Experts of a small language model: a softmax router.
Below are experts of layer 6 (counted from 0) of a mixture-of-experts language model. Rows are named router (the router's row for the expert), gate (a neuron's input weights, with its number), up (a neuron's input weights, with its number), down (a neuron's output weights, with its number) and show model dimensions 0-191. Each number is 128 + 32 x the weight over its row's rms, rounded and kept within 0 to 255. Numbers have three digits each.
Before each expert's rows: a language model's description of what the expert responds to. This comes from a sample of Wikipedia text that the model never trained on.

# expert 39
Description: Place name with comma
router:092172113088186127111092062173113102110156107128160113108115140171116160128132141116132107062097148103172135159161197109129107172107132109080142187118178078111137114147103167076140084086165109134142095161122161139185097174129153120112132166116134148127163123102190123189188179077115150166151152143124136138138132095131141156079145112172109142149131081149091121179144174132076144125139068097073161129211170120135151203121153152116128179134067148178081143127162129117113107078151133125135136183122135168133108099183170165173160169111108134150138186160110118128180155183155121186
gate0:099107120186176144049067089157068143156099158117108160095144136147150130167168172092082175073138064138099175124064114141090098125093107136115185138142111132143144164128108111103158160139118133119105151156076058070123140192105066086118120121104177161101128159101144145189133125139207083164190075162128126097110191099151124076133161157086113154212110089102085153163101121105145132147144084119106085115155108172100141135155194154165146151103128147176193138119126087146082122168181158158115160125139141140088118102136168153117135133127114137103135154136087104101120135149141132120
up0:101141202180121114146151124190118060154067156155149110145105119099075164119151174149131135153107139123122124166101075146130089114173096141139121086142093161163179134161106138075123172100105124107159095109042069106100169158112069093140074130144114087120155100156138143130116126133216112147137095114158210096095179100090100140112123111163153136137144141059117095147167100128117102142098097112083132143145065135088191158039089140105200078103140127151147144141144094056144157161123076104137112112084072145107118134127127181136144130166094111130129139165095158101101105106130120146
down0:172114198182085114122125136131115154128143115134153140159087179162114117144132111150110084109067124152120163135162094149043114163197056095076128073157097192147136138119091107120137179138142165121093140123108123106126160120121125168131132125108159138137162108141114160154086130093176151187102119090054156131152130106140117092124129111104151136140087121131107123131096145211128138064115161075127116142110126090134146142158158102121141184118100180133155117119073102168134163177160187075117141148113038150104207133102163073121148093108098183177108131144168182188182161142172119104
gate1:120197133128099081132114134180065132182099137126127150152115158126102125154193170080115097090115177152100161162142089085154105110135146147132071178112091091125134181137122125119139096093112054120159092166105086151080143118128072142130123112159125086061121053117126147116125149065157109102094124126167135090121177106130110118109124134140157124157143096073173053159185192138072119134124128110125123098173208157170140159142172158163110095149143172104109090137118101156090119081127087171098147115118098182122109138174131213100141139169105128163159141181156136145173173163085152117
up1:132122147110117160177095153100151128156169114205108141088078159176108121143126166166163159135139158126140160136179176157104127193131109117160187148152173142155141110090101159160118120147188171142105127115133139110172206108123154152084152120092090188126118122207137153127122150146149153107168175163114127125171130159168110169148134059098132094118072096195125126120080171120190161063164149111105127116076148126120155147136069175105083202110172125164160110047115131151148145149137184149147159176107149101130146060150097108139131136113131137133093126050168081156099107130114149135
down1:120106102135147141163105079166136066139158123150200068113126116152160090105151111093106132165161102131148084105128120128124154137078160171137186111115192108126092110104094154110195095153128167100102135104117101099130090138130110126082180143099119088105100162134176054116157116132173083135150108072094078164138073187153110165118139131096161136205099156104153133161088127107157175127099180088119156146122131136093159145129110136151133140165071128110131173021156132136142078101086135121164143102141158168107122128164136202139095168100121078083144096122153086101089065066113178144
gate2:108158183149154119098100078126113111140097157136131153116148156147125123086170090122139183119154130182127131117080154067096108157143108122125063138168102122087189178110082103119130119098160100109132105145142136078122138132142110121207117117091111153130119076106148136141148150069144124152133111120111101112121099124159062178166093097179138086162153119120169083120168080144059078119097059114111123099186182141123165178103115149116169145080049166112117077154129107076095128120159092124157123071102195129131038090147123123074140187139125125123143079191189131105118077154132151120
up2:159140144101138199135166146116094116138178158144139081154121068172171089128121099111139149179112092079094095127192093091138152102096093167150122194100108177150122059119115127136102107127134139139125156176129162085116167141104073158174119135048072133066111185117175054121095099186135137160110136154068117100116157139126186158143109167141127158115113193173099124113166134138055131127141148058112089143106126113111085113169103162128158134180139184150118124165144175191180133140196126141124159137118121125135160168105150083111114097140123149166070165135108134110193111103142135139
down2:093102158104149119101161079109091097097104140156125133102110083149116131101130123130141159095163153091145136115131125149169130111130099184197096141068165096115130025120070078072111087149149119155133105085141117098157086114027130140131096138054073136108146156189165123188091095128143120162126171135014135130104131104096156156118139139099177132123158112134165126091207138147143159099162114120127117128135133108153111092110172160104158138127131060131141151135116052088131122122177051140158149133127091098083106188123123117122126153122139148115131143156158064137186166129129156085
gate3:106108130096160124131118105122150152130113071129052131127171183156103148149076121182073139143148137110149198082117176156137154162134098115121166113081097078150122137107117134099061112175141186157157089094168130110164151057130121067117095125195129145145082134078125149103107145122148187114132097076193156173192120130143174104147064096076114127136129158103119109134176170129167117130139144124088132117163096143126113099129129113072114135081135104170109127137155175176080160091079105100132183150142158141142054200066133071122052117131174124115112114132121138144150128086152156160
up3:149137098170135118140077096137179121130086064144058122142142187141104144158081121131095108094156166130159168060139163139142142166127137088158141109106071091119142119062153131106076100162156187156135081115171147086203174095144097105094092175129123151151059144133180155115137111067140184170107128112224167185181127129159163150095082085067121113137123171130122092153139139125155123108166137120143072112161128139151106096143097170065131171084139098108130136176129133138079101081089084109125108146152128138134120180133106118148081193081115152122122150159107130142112123122090172158
down3:074168122151134186160109117145152172134126104070174140107144127026121122090106163165159124172204162152162126183125121112160133070155184122091170140136149121103111129114114176145112103109122134109087164131126146099153138129185115059127173174167113126112158100124109149115154123143073134105153099114106116130083076198191140187123128106122054148165130100171154229125097146138114095114101094136096170112139094127128117080103146103179090099165051118165159161168164154113126106154148162157112128174142130101108159120174133093145144093166142153184129084125112129118099106208123101137
gate4:104151109114165098103094103113083085035139179112164090139142079144146088077144156132138161065166143118095129059086178100142095117107193168124146168108123112127156182137093153141149169110139131166109199134159122132091144110132100182159137116098100099081151128110080085112145165099111122146139073130139133105154157046134132131120093077105086089090164160126168131118106181076092127103154105162101157100139110119111141102212142162141133155111173149135173154154126138107142081097127151122150195175151156087173064115128119148085140097203146115155096110122154058166116166114135093164
up4:165163133145167112089098110147131117070189148123110084217164091144120153157100145131189188076167138137107094126138095130189127096115148143083149118090090112161166130117140114182081145076140137155145130147153103087133081141160182133091201125134083129169100131101089080113202162193125134106110109068126129084151081098143110147160154111118163050101145154138109050110107127134099108183160101193136172174155160108087158154177133127080105158140119140149138108152159093144135111116126135123082127151146132031140107151096081141136089110193079141138109161121144102158116105109124132138
down4:114129088119099092167130166125140116098159111120152086167185157171101136147131172109212173166155091170118173099172139112089127137061175089094110141078107150144187161161159073116074125138128160090207118110156116062142081182135234088142121129108137114175144147055105081120141139150123142128098100046113133146141199114080101109117123148167111092132135124156120148117122128107124115189180090091172108141134136059144129106173121138106132148097118136128099072060110153150102099113127111119161158166151154129096122166178104111182130130154138125107088147133174108169096144110147098120
gate5:134114158150116096117101062148101109130129142185082180155122101100148195112126175139115134098134092047106154137123164162136125172160111124113123072165085082102052161100193131095128079110065065101061139178148149161182111179148147139153162128128160125129123141105168142165147113118085142165148165073126180123153145128113162151090126104165172068145094105111145155138191091085129140153082106112125128138183133121120144174085121154117135139143146119133118139082162169134074114144167102134141133146150130213139161137156192158055124155091083126147130180115167136131157204109161161112
up5:106106124108176175119135147077175131110094177060118160164129191163129101185165082149076128190149146137172089192122138186143085117113151107109167108138102161170141144144094106138128111109168108072178094150133037082080121134123155156110151181148112112100172152169096138104182098184129063116145092125132086142116173157113134137132100133108050090127088142102077081105128150116137131104152139111062145161071091144096157199151159127114115118125119091164119114172145118181124175140121116132074163095114140122144136102115148172145100049125083080099146156115168142128122102131179140110
down5:135135111148147126138105163079150098136177120093141162193090173153105101130133132129100186180101078142138148133135115133082105145150133118110101131102149126157121131133136062124101084171121139085135144099136161143114086149116125160100160127138132138098160155163101128121193137130172054107152101120159148119169144091133165132133074100163103117122200067175127146091146135127118095087146092142048180163092126133130116174130168126084164141112144053164116165093052151152059146158112124146056142071157130137092164162138198095122103069131227177130122148162124110152105043100142101134
gate6:154162154144157141113087137127126140174073135109145115122185195152122110146152102118104103126076091130169084202123124149035110106176105148139115089134148120087163174075087048073122132122109121107112127111071132145088158094077115195165058088212158140158100131144098118134121190094132132106089181113127124133072173158108127120137097075076144129133165117114151158105166076134108099129141110111198124100120104166143113125096156128159114115071128138159118091143086088136158128102154125120184183075164086186092133097141154141115144148118169171137131159104074143083141150175098110137
up6:092133129088120091127142113147121143123158077135129130107096123082032139114081147142149193162170144186128125091117091136210149126100129145156109165112101165156160102149155175142156144183124132116163150098169122154137141100168098078116182125116136122110155099153166150055125140123097112087151112164165124156158049120153148103159175169125124176145105140128135095124137156152116150117127132158081135212136158100174140082159101112099167137122143099023104121117129117079117161151076128117066071120179120106184107155084125118137085191164109146107115053173143117147072094134147187120
down6:067175200144064110114158134123148123090160168070131133151149072145093147156130080101133191155157099176102124123100153149120122130069129175181123139142109115147110112157157178139106127217083109159086121076156155115096120184193090079109142109155143096101146110114140104074086210163128084140126084080166099151130116106091159143151179107111119131085139102136098126160117143123111081092078101100113168163122106068137132145130129138064136120156170115130100122148084106127134168110083166103104105119113059139176094085120128144108137180114060150115079119182145108177086104162107100157
gate7:150067151112125135124078192119184196121168024123118139150124130171113196123128154081189136119079140111156153141102118135134129186150133116091093120139087140120107115160124186110146103147151096063123107148104140147123072123145146066097146198121174197166155175152118108146151115084067107145080153094151153137148169163124081152134114149130144045110097107154120136180115160105106117121144127169114143131144151060121135137101149145080087134112113017102077147160168123106123085084121124084143130141185090130110187093139139123099086140143135148142159169110096175131136152146088141144
up7:094196133115153161092115108086141125115085171130230134091142092122145059080096081111136061167153174140205124102168143144136153124124189100142200105106100118099159139133088131094126155150107164095171158112143136128150136056108148141148086122124130121176076140118123154104155111121118185120131134168134140090066120132100144153174119073090133141157107149133125125108131086195103142094122112102145170057106113170131157068163157101116140108178109137102105174082112107132156151160131177142126082114096134112093070135136079158162090158141132186122124125096148137121073079149083091210
down7:170128136111132162142169154093130127097098134126136154160124125091128138130122152084204105192167132089169158107113118104109111133076104156112121144129096123133149153156139127135183115113142139163139168181138155143136147114092156179115114115167171139116147112142128134126130113111143077156156080134183097137135185114180103047112116155154102099142179138159130034080097131188114120073176178108124126152107154163131112172129140155139086088157135160051129155130164102149123105168207161166142102163120101090099083085088136100110113126146204156191041138125116056188116096066119179100
gate8:174163141101135083087087136175088095194124117213148135134099081113154116141197109081130108106102162182151066131127086159159136148138137084159102083076089161088135118099134133107143134075129116088081134134072121134091086127167134092203174138153174134083146132135165206170123099094107126142092172058119114140079132127148125176141146115097174140132135116126173120156147149082104076119158138170099095174156130161183156170117106140136128172133103128136136079060111104128111160136102065125195135118140136156054161128180123120157141135118061106126144164135135128082125101171107172143
up8:120174099192107101115154150168077121094145190127153128166119099106193162150134100068140102081072094131075146144131083081184173117087091081115106106134079116121137125080185106123151164089130141122135136148131126125122148161129115122153135140124127084124108125183148151110112117092174074166159136130147148138097166121134132140141138095174139091123107083082095194150101129163101063104093133127119094142163096163178169126127129044143200118089118145103198140122169132160057173122148087187146100117114091126111183164150116119175154068182116163186088088108153058123127147096110107137
down8:131142161120110136091117126153147158116088120121099087149063125150164159151159104119173101066139097183146145125112077175120150151171089112122197078193147160128133161127075105110197131106046174142157078178067088153098113133158153116110107179108148159166153133108147112131125113101094135104151106064134097152076168109103166128047151113101130100139111126118116149223199102172148129118123153128046148148103162120156143200147171169104127139178122107114099105117099083163178081088114099121117154167095148128095119086147112127137085113131178128129129115106125163095186171140158128114
gate9:113145138104156186113134150148070094147094160146109103154192150172142162113117135156103198157180125154137075153091156105118168138173146109173071142143147145097128082089136161096166102076144141125117091148077151104121150088082155108092123125130074109142076173068102102094121115171173114109147130147105085147128093147179135143189118189194105136128148196146159074066130122146078163090098107093063132141127173164148113103154145160121150139155121162118118158154153202163135166132137107121156134163183162115179126191151129134115077074128136205126118111140095131146063103123173159107
up9:163150145150153189092078147106079049124093113151148104100162149157111143153155078138113215116124154142101149151094107169113070161171130135128054183132179135105145107125136143083139122075145090117125145165134156064139099135160103118114086137088100164134090153140116127142162109160139131125169135175087125078142158147172105135159123085130162167139060135140180104110126129103085139159075114087086068219137120111104139138117120177100184171126133117116120112170105147067142115142143125125129154147100172098112069146183174170164207121144120138205112109192132163098095110137163158115
down9:095109143148167131169127141095093126159107150133079090119172123183109109138168076132093166056139181133103110110162166136137121096126165123126134140124139176123127033082104127103114093109174121058171120114155141105132158182125124126116149188071081134096128076136177111121102160052154134155121201147022109126152143107147131160111067131134174113108098156123117090098093142123119126078139153120127118138133105109146145071115113202048087132125109122125133104070100143171113138098125112127150166123149142160157192112157065112170117055097074111080104128142118141148139103187094159110
gate10:091151115100092176185133143146161075143206109077132165088090138129164099105071157158064146093131088123150112140157156100142097103124107177194143095118124156109120095147161136108142149195076118074152142091110124132153145134128125147097159116157130172175192180107137159138141129118165103066113133163171154176128060098097137124125124096113095129165129126136081142160128141185115116165169187141135163117086132134138157145119089122097095078194131135068146171079098139130139108139095200137081108160073113151080137121167095099168049115165115232121122136107159170125138136126100112137
up10:065157157060105152163128152178135052143152147140135079108099122113157089124120101152075126136111087034140108067130132178123062118113084146116091121101156155173078118125169120089161134195059127115116120100151109127141175141135136160109195066157184160127169086147069115148107119152158126154095152133101171072168120093128103106201144129178159104128072139089097146092150140182154123194122176146104168149103112138117159162147089158149144110135165171120154127085134148144142188149140136130093086150162110171121113115120121111150182097115171180114093130105175140101106169132158135163
down10:207090149172110124119147132104162159143143136134158116150073110181113120133098134140154154117148157172149081140160146075137138148120113159048164146124129118134112113170093110114116098128112137080194128106087116113167163160068184097122143153127195140216141103108113092192071101086122133157114164106078043163097123198190119147159195169110130084102136128110162154125150116140115164062131114133062131174132142102096137139122104122107140122139130157118161137147095134105103106082103120114191140114143162124103150113203052193124134089181104184151130149124135113068146102144096110141
gate11:074166137131141212173184115114129133064138146165135202106153141133102066091118141084117116142137092067138179098148161124118132163181160201162132138099157159141143102154079087108150118144101110127069210064067158152150151077111074131161127097095136131163160182121154159083120158146172193154142083130138184159113123136143102157139099125131216143102164147094102110116081132128149108096157195132160118147114084113103119116086137090180143161127121134123134153161162087143121128124097166111097203114102103102170142111173132182119142154143146147105102070150157126141145097114133178128
up11:083133089113168117215121110070119101096139142196158171093132142152151104110149125058110116120163163085134151126120172109097116155149196189124146136155207096156138094167083103101125133113108116162099144076114164158141152106130079180139102125073123110130150141104133136138119155135131164155165116119059196157129126114186146171105076116183147154063171174105096149140100150125128153071133164149145158124175093105083147146069166097181092189105077138112134172098177109123134103057125168141160104171169151121180109065158138176108143092148163113124128116156140125160146098153152119137
down11:096091159126112119073142111118156114125107142216161145182143117160111095102137037071112088109115099080150143113093108098130100135088204125139125204117158134151068069115096099129143119091134169132124134087129165104126104130097160095152107075147121137141136072110154175148143173141169144123142112104131113187102144107133102111043132122185116144142121055131117126164090146164104114111114147124183144147146106103189135128154093119214140076096154080063128154148167142168132097125160145148101193136061119179130168123153131109098142147138154161114063123162116185129100096160144162075
gate12:120082102117138114143127197134088138118126093093106121135138122087169123114124144169079138159097086080131214133099101141123193138084097152131104157207129125162139140141150089120123144139129094099147152122171038186080167136161098169103052096157072129138123124119139147158104115116148140117090084161116077152112090119050150106103110163063120124144142100124094142149076169137127089159156168149165141083073087132107203142106136089118091123124117130141136193087171191127126157179143163085139123128121139104093092175077140118103102098106142096086065141077104065121166145148170113118
up12:069099142172145160111159208173070084133133127111110136119133120099149103116122139167086137095068115110146142153083113146148173183116147134107159133172116127136163122113123117161138125090136127113098153118150095155120123132210176192086103089178105117079147128112145168136088119091138156096134144163143086157148100097038157099101081136082082183137081081108104113172108213150155083134167185133171163130093119094136207149125093135124130095182101120147117156086142199131128148138110121120153134125148158099091133074135137130115118105092125119084069140099156083099154197182160088077
down12:148088116120152101118146160159130134103128142142127107135072108139141125114121124116096137129125089067196214131143093131108159113134108164122098127121120140115106090154130111133130114135147135180162098167178152146109119175057152091144118132161072092063108067109101117108154158102118110100105107118000107119123105100170123132126141195130159153146155152172091253143100125123078109072114121102124145161124166139147127183114116102143128152098126183116031099139130094144122082099136103151097090130126148115104143194142129082072144123145196100179054140140125120156138077160121118144
gate13:113088083124073091117116106165123122095131088143137131134107093137173180138103172104134116144175112115141073104106144119160167094190100117179139136109125106068152193113111097117103133109111126120076191145095137116113143131117189145157112085117131169139151101181088081129166121139160210190118081128103145131139076091104127162074153135099109149184128084165116110113135166085049038098123107112159102143115102089143073124125161097115146140114145150158117105128092146081210082086090108125174138187098141094096154119117182141153110144159095120113059084098124071133153130137126078185
up13:138154198087163187113111142148142156133120178131133107124139164132120124107143123150154175103110110105096135172130128143090117102122145177129128127149129084198082071152161117114155124109111186129137037110175154160179102109137096103099135134125130121119074168104088146161085169102094079092134192133144118125123201159110141097185104127149151122060166160105122148128116077187134199196113146134124122122148160163091176118137112183140144090118057143117154114100128125114055192168146155110087114088146161182159103158106075108092138096079179113139175167137119178097094142081149149092
down13:130084177152201130089099104134142161125113173105181168117125188071130139077141162097060202104131154116125105098099121095079129139116155084097128156162149061085104093162146121131132135153091092087076134083140085105112137134136045113122126128120140121170149089100114146142121169123141151110130124107162145092122118160109106143128122152070117112100156106133118053133156191116142212136131135108092179105132167121061131040155189144170116173119187115148136153082127155146136159129154152102097070100077090188086122169098140089109121141143158115136164123166158093117183186100146119153
gate14:134126143176156124138085095132095113102120150109167130154142104142133124103174145115093147152134101116119127117102156123084104064121118141079139081128128106099136176132070070120118129113115148129096162178125107129115131146163128128150131108092109075114144140088122074167134160094114088232148093133131169108164127033145042135160109057113117078145138177141117163082187114081091157191173068105113184113178127126140117115131103124158099116132147152188171170171108098138155081094169146119190121137123045066116081106124169131139173108154155079120070187131148110133176111148104127110
up14:167103148150103142099108083124106159099114108113147082127159134112143127128158167124135155114076154095128107111082138149120127135160148147077142048202164085116138172120104121145083076137123098152033156106152129116132149120122161134098140181145099059132125191074120166122128172129060116159106143132150127127130147096171032102123120132109141135108120153175145137066189096090125132138179123121110114126170125172158131179090091157185100141116144083134207156184148088171158107179159123127096212167071096112096133166137125122081130110176176105109136093105157116173100155176137156110
down14:161071110144098097202085172131113120080150124157136135175135127072133141115088102072132121126108168145113132170107160164097173097115173147107183113170159119168088118158127131155132155080131124150128102127132081048095101161140151125070125187124139127166117105000135158166096171117130157134098090153143120100106086112162106139178165108144145118110081162148082130108165079102159153162178136108102139136123158139152068171106078165135108075150111066108135123187155080161176141095123111147150140131065106152097110136136103142128112141168189120100124116126127185119147141210164167161
gate15:103107113136119134149160111123142121125073130124104116126140147198133100132148103157154111130123154168110099185106154078137124138125128131104087134144145153078111115116065164106138095114163127139171142102094136178105054122125166087173091128074108093105123170123141142176076110084077131168132119167123112158095161168108084155133129142139196121158156085067153085189126145133128086137167138096066121144123173164077136109105093130092105135100112154170112074124136113127125171155159079023117114095219106100126129136156114120134152156084045107190134129156188166142069146177113105208
up15:136118071134103111155088072102135138108160156177104108093111038085164173215112099143100150165150146139123126156082104162122122128113132127098073157161160172125086088136104123083108147144121130046131166122125124139140106200140116162171131154123146184169128129102129172186140116148112165057158105171121146167074118101121168178110154113110126128100170130184142118127110061053161130108118146087135129162095155067114118119149185082093144125090143090123209114137056117127100090118106144127075154175132124117159157104146087111167098109077113146153112125114179127091166129142156063116
down15:141096128126112086073127165085121133171094154133128109160135149160181088132120179046153149092164086155112098146091121148171165105103150175178114112110210119152145146118168073129158165120128160151103099161107112091100084128112163192142132056132114058161074134126107125103140138142092100131090189199118085115144143105169119059089100139176104142108130109145156176062096106111103119103106151166105117122078119125121158183109146121147129105125075198149166173103150149112132213172157126134178107087116125156100114151142082119142113131106124062153094144176145149097084174121094161107
gate16:180147177113195085116093131112119140140092134109116108099076161144114102141153154098156164093148136127115097079083180088150069171118129118132133146185120120053183110131116151124212072080112190148079128153109195073129145140195137090138179132114159175141124156099126107123185125103160097154206096104190128103172117114139153140103067160127131136140126150099190119128107144147128157083140084108091135183123128121133070123114149203171111136122103097161111121141157154134141119063153106108138146126125161138171098128085144194077159073115121157116156097154098165128114192174131151120
up16:166133089153160107143124121106075112147070156145173164133142113132115127161133066089129127067115098173153157096089117103133156101061104101110152137130112159098080097121088121195160142101072110128104138113130104100149155156079139118137138113065117127150113164091158051165149150143129134136136142149156147101105133146138090148206166148159099081110193108085154078099152095115067191138084062186128160098111124171160214081154171142190155143062128156113133089135181101210097108111147112123133136126151141142149134137096124131106107130164127158144149149149105123155176078087065077145
down16:132080155128185141129158133145138106139091123118096070089119196180073133147146081102143155138140162139180140130145123148153154160110142130093158103114080182149142109139176131144125112125133067163169179126118134064106148105149163113180086116115161093102127133149209075135127141129154092132100134098124161149153126134113134061127137148130135083108113163206183084103159164123125158149144230104114092172218164157122113143136120160130122094163131173110132168160097073171105056139143106147133063115164144171136103079093080142154138173110166163171162117139103094114138182137127202147
gate17:121111143067123141189109178133201187112143150148112125139066094163149206113145120166076171128087120085163140141142139114155124147099108114112093133134142164195200128111234159074138074099149123105145096137141153155153086137128161141110180157148092132113155120131078121149138150105135118101082143156140129172103132167071127124147173170130103094152096161150051186184164094140113153116132173078118165143142175075121132181157137103116125074105093085137120127134096178152134194083099132154127126168142110161155182161112181111126081135107115157137126128097122104153153159073148143071
up17:115114133156133127133117138116158149136122090153112118156101136156124148133152096127102093137109135104152118152155128135135101170143163072080117138202137151122095132131078135141070174131096196137107105147103135141142125104065093136083140191142098150124110129094051084120127089193177099160155161071103111192100144171154098090157131161131202151079151160074143080089162156075124118098088058124131075106176140117137115142123135129104125135134115131107117135173167107122141151112115061142185106082101115156110175087076095091054070122146114078180141106096124113247144111098154152116
down17:096082104152184089095128127115180179154152105088125122093155182114136162108152113182088142068148172106103160168165166138106119123150151126134120105152095147147108095180183108127062124206092106168043093130136150072110114114154119085142081126116052158087094125136121161144165133165141102052118139133175159152142090146135143158182074111170136129069097133140142135116102084158141134129087122161122127166217128080119149113139128139073146112106141131120103126138180145096116207151149124103102124043171098125144091137121160105151113127107085180135068122158166181161126159143118166126
gate18:106177094103054101151144077137156147142129116152152174109091101066108172191106098175103146171127070115154111159130151062163171144107087124168100092083153098129117156127128137135149117086131165150174113159120174128180100142179165119150137123103171158160159152109166123164129162091080127139149161104210131103121107131092141123124190137132121080157098093150120112202178081152131120158188150098129118158156131085098087174108118085105192165087126089140097200124118147094147134111130118122089128144127083137125121133150189113135165146142224116084126134118082089087160141140184074090
up18:119109114124215161140136172144139156060129134089110088118202161169132129060112119075134111131172119113133111120062125171131136129130188067036172136090121149128137103129132105130089114174109041058117135134133055166096066129060115106127127160169120118132079122143132114074147119155114144119073105174030101148086155108152181136105100132109121181132115139107111167098101121069097150097090098147164197124084121141159156085162134127129083124156114129104150126180133118187142135137108143110129149161131158137130174152127107109137115127118066119185161113138153152162109090133128107157
down18:090114127107123169104133065109113160066082141077135138131137126055118149108110117116113135081094152105140167121145114187120096112111088140183115152121099104160135162120226147126070130175076166131101133163147175089115104120111100138088103163169078191094049142068120148173144110224154105100108093102178161136132126098126163132143115103201089133176105106139132134134110133134115108078157160094161116147139114125109129130123127141090093120147123093092128171123162098187201113154124086086125146059180111140151113083116178072143113158139148126162046116129144105135099154068138135144
gate19:097101087119133119116091105119136124110094141104121197156157093148171067114183072101154149113085097170151079106153183133129177066093199142108137103122140088148141119127135087212078127119175131156136129122158166097102140153149122123129114137135111156208124093059134053108154144155120138148172161067125122124124086072133101124126116084148080152088144138135182094143108163093105211073112113214163136115133104141053114128100159114119100137160105137098145135108146108121097120063183141117149089161162132119156138110111166165143180064149102116183159147136156154144142166103085141154
up19:106140123086123111134098134075109119150090136162191170164188145156114109087122179139144152135099190165060165133114072195169135132123178124150124140130142168154089109202121114076128127125137159083136144210133161143160069095105102137037106149157151113097109096082132122063068172107107105103118145133130202166093153131172143109171120145134117125071132088091115129190108133145117122131125138113158096117095116166077114108070138140130149092155097091109131131113187129113083150108180141154120164093087131151111132131163122136111156092131198153106178211169108153112163088112150098091
down19:132134161108162211106080143156111152110155131120185137144082065192172128152198157129085114111131146107117140151214123153131111161110117129149135186132123161158125147150165134146117147153122113137121173097132118162137103115151119112069081154104181069117122097131106131167126078101104109164083215119092111140143206118123176121170091127087168127134125150105107155137081077128072175144100149153098104101109054063103127131132123104122132127117133110090090135147189147122110087157124158019097144133119132158141178155132103138136130120037158118127176146170122125145191109181161141121
gate20:198125127141156108135149092157109138084157105155204126097168151123110141145094176092161046161184175090100074120179117090131087134133178115106106127104107083135145114099144158149146148118136103165088132159116133178151103149191142138176106076120172066095126159092157127114192106185129077132129135163127150118150134065108136143050101087165118125102160141148076099140097158071093120115124141120102153118175129096116118097122121067114115110168164118153190106134108128121115096117159161179122100140121135095197125135104113148051120088128141096117120150103148056177173165122137040167
up20:077111112133082119078126133101151136167098123059084153179073101094162104170140085140140149118065084144166145175097097127174162100150101117110084145165113180110084081159117087134077134158136142114191157108123122117114085132072138086106098197128102175152131122140122136111074134095159186093092135095134092154051112162124166088117161167119148112148103148130147169116132106148169158141199135121144152167094113113132146173091154122090170110064140075109115130068131102141149167127117093137074088137100117168080139089135141080208145097104151137136140172103141187081075139143122177088
down20:132193111148126146123116146083139177158131111140076225071110118125172169139104128077124122156085114123157109137134125146135160106163096165126118142129099169164161128145147128181072110184118089088130165136149078129094159094079130172135160119159142172167120152159212162159097094105096099117150143110187114080121129170142131098109140153149178172106135086131114044083113168108149114102171133132064118110098082236112142160106173141156124119129174125142159137158106056123166175192107115115095125112105113129135156130104207087102103125133159118140124120099091127094151126077131187088
gate21:089145097105140130106102130154103104133158169175099167134123083124128145038158135135152115095092110083106130117137156165085151162109142068183125147122179147149092118166126080138104164116081105129145124111196187091095126124154110100163139153091161166174135120085139100158064155150058156124100170100089165131107127131125116112121095143180122159100183105186116134147150132124125138181079133163225130065163123121054112079089174107140119205105166146132091109101164150079092106128168138173159131164183152138100148106100170131092167134131144076106158153137111128065139190097114127140
up21:104156084118142115067072133086136085080096179097137155172137139130146106126133151094122111103103140146138086120082169118137158088096165056143115114056104133107166129153101043148127153123077135129148144132147173080067106094138111137128133182136088150156106112070098137057112102152113141144155128093126068210108113112121113106148073092151135067087177093192158105114088131103102140098079129173112111125141110102115116092134185103107105139114171132154065171100127152117079126103116097164094170167126184086122123116102145158159190105130140097106179103093116167067143134098108116205
down21:123191097137109159114142129134149081150141143056110091105145080176129126158187107135102057104137182180082126123179165063156172125095138125135158078123132170079110143113087127169130133058110173130158141083128118104110115182127164128078112172068135131119109139151146148130122078186135084129086176109142078190112170100080185140119104110146103132147130174179151140155109158141097130105117109169110078104156102104165105122104112059098146125107090158125114113172111099149107148142103123122118078121145163114198136174115087129200097093144159127043144109102134141131167148187197118155
gate22:133154188161148150160134050115117124141162111141110131201069143037047158127070087124093145151140091124195146171149164136105106183097113125115127150150175131128111161091157108116124138186116157189121163093171111087173143142122132104167139116071196165156137164109172156148153192105148132117206091138150118083132099147077085170098154127124157131125197133165157119153144142126137117128157136121133163146138139116088149127075093132091132176139082116144136109106167109091144176163155120182134089135151143149107112147132160119087155157145139189162178181112173155144136147153184169181
up22:132094137131144090115189077138135138075104159122136139161071112103107163107095056102083162133095044158155188134115168157093077151061131111093158148127180117173107185086145108142093137158122167173091166102200134065146108150057112124167128126103187165091132170153140142157107213095117141107156135179110078121115153139091168165109160130153101118137156121135104089150122115129120127082170119099134142127136089169078152148103079129147183171115096104130189131128153117150171146167162154129134133145129139146100105097129112115085136121076122162148182116119180104158152111154229136151
down22:165125134133122086144190083173095102116072124085082082144099194124115125164121139115158113115138108108143155133128115208112161141112143089062171121100194141166140125120101082153132154138102166152121179116158095120109120165113136131137159102129205159071096137149176166091082182069054160193131165161111107130130156150123086103120166097178170106122098119139165187129123183133146133114089142130120130154135159182100088167110112107134104121123120140151149095072121118142200114172172155070103093157068187118080136065149133163110134105131079124096140160138121185098129085168174133126
gate23:119162163148140144149126115125112086146086186145150098104136111131136144118182086153110093140189160160144108170106071126064133115146173104183090158127092117093153091080160078137082109112180169080092162178130125114137122078118062123114079169097121043089070129119141127128109117176176114148134141188116082080133146143132123164167083181104108118077140125121124088152080112119093141100133132095085082169076152144135133145118160152111148126064127198087124141140077104131121102113151108176099093109086173129195162187097100145138155142082127152127164143127147157122100085172114204166
up23:203075093169117038101127091084096209132153117161177137125121152120154127113179137120111117159115131086062141122166183136182099164060123163086107066122151056146117130164114118109102164123104104112147209119166139112090154174116129136169107128115108122114122160163072082124082092147098124146105089074125183156122117133121153139071120090089140153129137142102159134071120123073147148144096156155164100157111069094082098060107117117119127132151089087220145111124137117131115126114127140110139134108147102165087117127083094098149130080141151142165121138183174126152144148062088090155
down23:085114120145105096189122102133163135057196100096139153088126137115061185122081127131148144216101142103148142106155170085145128096084160154166139136127164137074164187136146152135114177134121136164156128133084105141166064117136159155119174091129139089114163130119112179148145100196112102093139081080079125163117113109138137091089173142138117172151158088163082124133158153107149172128161158137098179110088110185125153147094169113138078141204137136185145122154180116151177128123117177143128109156136129044133084044150109132117113118149138079102118139059126115168124143188165127122